Weights of a small mixture-of-experts language model, trained from scratch on English Wikipedia: 14 layers, 48 SwiGLU neurons an expert.
Below are experts of layer 4 (counted from 0) of a mixture-of-experts language model. Rows are named router (the router's row for the expert), gate (a neuron's input weights, with its number), up (a neuron's input weights, with its number), down (a neuron's output weights, with its number) and show model dimensions 0-95. Each number is 500 + 50 x the weight over its row's rms, rounded and kept within 0 to 999. Numbers have three digits each.
After each expert's rows: a language model's description of what the expert responds to; "comes before" lists some tokens at least twice as common just after its tokens as in all text. This comes from a sample of Wikipedia text that the model never trained on. Tokens count by the router's weight.

# expert 18
router:466414492529505500469491586416545459441495506511504504507557435460550461490454410501531562478521410388473568532457425517471446409585494520528391505530450519558571494541421521484582486467579588472550455513491514522510555554533475496487595496450573480505485517491420427447522614517564566514
gate1:559528499501536494408564513472592512519484467461534573551522501500489458513522475588426557528501520506470543491491380610490545462494562499447489516464471425474510442452339468552457445519476563419566482470510514524595489543485464480497511469416632510524426509596463542390454495500484511495
up1:593423422484528477507497516573485485440468497556505439521499423567514532561497535585546528574415527461493451517390533599480473385504529475473483566527466459453524525437461486444491527479512527424514516508470433508472497493620462462414468492389526550429538524548394478407491557538568513508
down1:528526520503508559453555520503576567475411504562631420616450462502587485500449544516322527490461501501537477476561433512517588402517504462500493533509494526466472568418512519541534466446496409458516504489504588561533541550499425479523568520446463490473444490452436526477423518516539466453
It responds to: Periods and endings. Periods, mostly sentence-final, also in abbreviations, initials and decimals (Henry W. Slocum, 27.00), plus section-heading == marks.
comes before: " The", "==", " He", " In", " It", "==="

# expert 21
router:489463453432441548399491589556607522385480584540548413513480495453516400481479524528462568458533478513468530534472414477561501471642494556519534612548498480566433515453460505522542430410502504420507499527412480540561499508464496429522538513475513451500529541534533538484453455515561516442
gate1:504445466503469421447533541554483492453505454498535455556428531557517473402521452500414462436525518496546558555543528442512484439559393543548523531465443485533492619412454426526561544525644572435521522514502498447512470520458495419499511528521489470514492493607569498486451564536408562409
up1:565525499573536413550431478478403555530507481552449485510474456539448414463483566617510508505460550583472467526447433483488470607420477543411469509543513446508469477651467437548503429543544535425482449435506488429463496497446440517539520540447564480447543545547488587438503520526536539493
down1:511488462533516535548549556526424485409483489590443485484532552497504508569537544490480520543578460551437577500547408490484473474418484444408429468535485548410419508473366499608481447597516551475491490480422497412528568509517456517609492507514513565479551441468536460534545569569527507529
It responds to: Foreign name word pieces. Middle and ending pieces of foreign surnames and taxon names, especially Slavic, German and South Asian, such as -ić, -ski, -burg, -mann.
comes before: ",", " (", "\n", "i", "'s", "ov"

# expert 39
router:445523500509396549497539569502509523425471509483499447521520493462546358532472432578406486485490473392451485536442448547472510523491503631433521491512501512569574539543499590471600519484570540434463440455441434521580473443470466499421512510472564467519581522473554533397502521496547540496
gate1:434459470597500405546496470561500470430431507533533595535572486561506433527489561531631474470458515457448559513484525402494515571527511525486530503519486516483490543375464492501453491488476400522526523398545554513515478510526467590499422423437518391482530528430464553602489509537535571484
up1:467464494595535472531551495526530458372379468497496556537581499575460459556408484503510494441513529458464482512431436515470542500494474523448518467493512580426482518433448501477409512482566467609589552592559492510514492462567517574366443475416574454485481483510477554573511502524514497452
down1:412548477542459553558592522428443463470463390391551461419548473512542554512518479524453481493521549457564482461525509615486475565511488414526488577540438435581456512520464552525535499564465507531451390584488425504526500486565527505480503455487473528515512458556571477453475505477620433582
It responds to: Space before numbers. Bare space tokens coming just before a number, mainly years and dates in tables, lists and date phrases, as in "October 2019".
comes before: "201", "200", "1", "202", "199", "2"

# expert 3
router:499526430510491538472413514522541457475467581579525413603455526463498418486453500537510485511454470548494574535490499519503399497618511497431489557530453530572481542479458468524503391426526514519537523537409380528529519562536572400465500500479436558533488487478521578443512493502529638436
gate1:465486441555596567558555609544525520542497474500504433474505519482526463466483501557637575448449562472477441562419509455423477524450498559427459630468463508591478497574493562516463452470493488387478490489601497518579442454504508473420523529514479512527506465467505435469478475486423428446
up1:472433468550486540466498521449551565403528507564515526469434532406443585473477578493567491590415481533566495599526520471489438525500469539487520404491469469523435562492537602590432454431585517459430522494560513450551524483509476455468489547572444432424469524472402511468520549459538426514
down1:548489584529456502563523499422520514432515440477447524575452538487534483447481510512523512503504441501581569415566509531574501544543490452472572490556456512495478509462363593506529430509490577543402468405569545462477506513634439475468536571549447468496508497471427454483523543427541389472
It responds to: Name-ending vowel suffixes. Final vowel-ending pieces of personal and place names, often in lists and tables, such as -ana, -una, -ina, -ta.
comes before: ",", " (", "\n", "'s", " =\n\n", "\n\n"

# expert 0
router:463565430559450525549511576468555509444423604492431338528468561502514477438514413471399601472524459446492514499525474492500522490461462512488445549624450527488493500481402518493582499434496583396519505447538503558572522571525463525486526496465535507555520522424521468471478511476545555449
gate21:451456448557461483463511459488524516418458540533567521498622556431550591495481452543496530556492503546553428518538472430538518498524478539457496492500497562470620550446489512511527352579503430546435589518443554506467447384464490509536447516515431511469520453484445476530523488623461414476
up21:562553598483571478535468499521544506561442564544544589485433538405454528565498473484446450525407535553468500446556487490548474484397474405465492540528429476483469407534490429584531450446539588528567432477487547508508449549566547493555553539496435479494515547541457575415506518449420513563
down21:511448546448493515556490498587459524535653496443434480458481586510500461495494467467520489519541603526464571467509507487454525516508433478524409505493505413484480382538545436453524520524442588523511475525453473565413563517547555529388586448549386466581489450543525550474534570517555506502
It responds to: Openers and line breaks. Opening parentheses and quotation marks before quoted or bracketed text, plus line breaks ending list items and table rows, e.g. (approximately, "What.
comes before: "-", "|", "born", "The", "S", "M"

# expert 32
router:460527469502454554533557510448480491426388546499446350528507501514572447478532421516379581488527487441526491540509480485545507504472494554401511575562465516547516537507427558498533428502544638423569435521525435557554541449538474496505446433490533453449477539495546458480435527437552504457
gate21:492473480489457558505521445471471545444503588514497513560517544497493610475463518467438446516557416475536511515506559436522545419458366571465479464574401496459496533582427475504552516513537534542474497408563548506458528523594470547454470462496595460455611497412437441434512396519484487530
up21:526496441586452528443564565466554561507547431507409488436475497529523386490588437494523592455516505536461587600503484557537483497517564476586451487508592499475475474430478525444474417486446519472399501485438446502606526499457457549419512485525563437559429518542519562585494538508509546495
down21:476468523548419508453506474573582485523507438582513387467471479587480510499480466519559560495506531500467635561450537541420484583541386480459471458537440543521462553490558538524506440435496515528494447498466441514564469495453509464569478403616609478481476489515432522553522423516467443571
It responds to: Dashes, parentheses, spaces. En dashes between years (1987–88), opening parentheses and bare spaces before numbers, mostly in tables and date ranges.
comes before: "201", "200", "202", "199", "1", "0"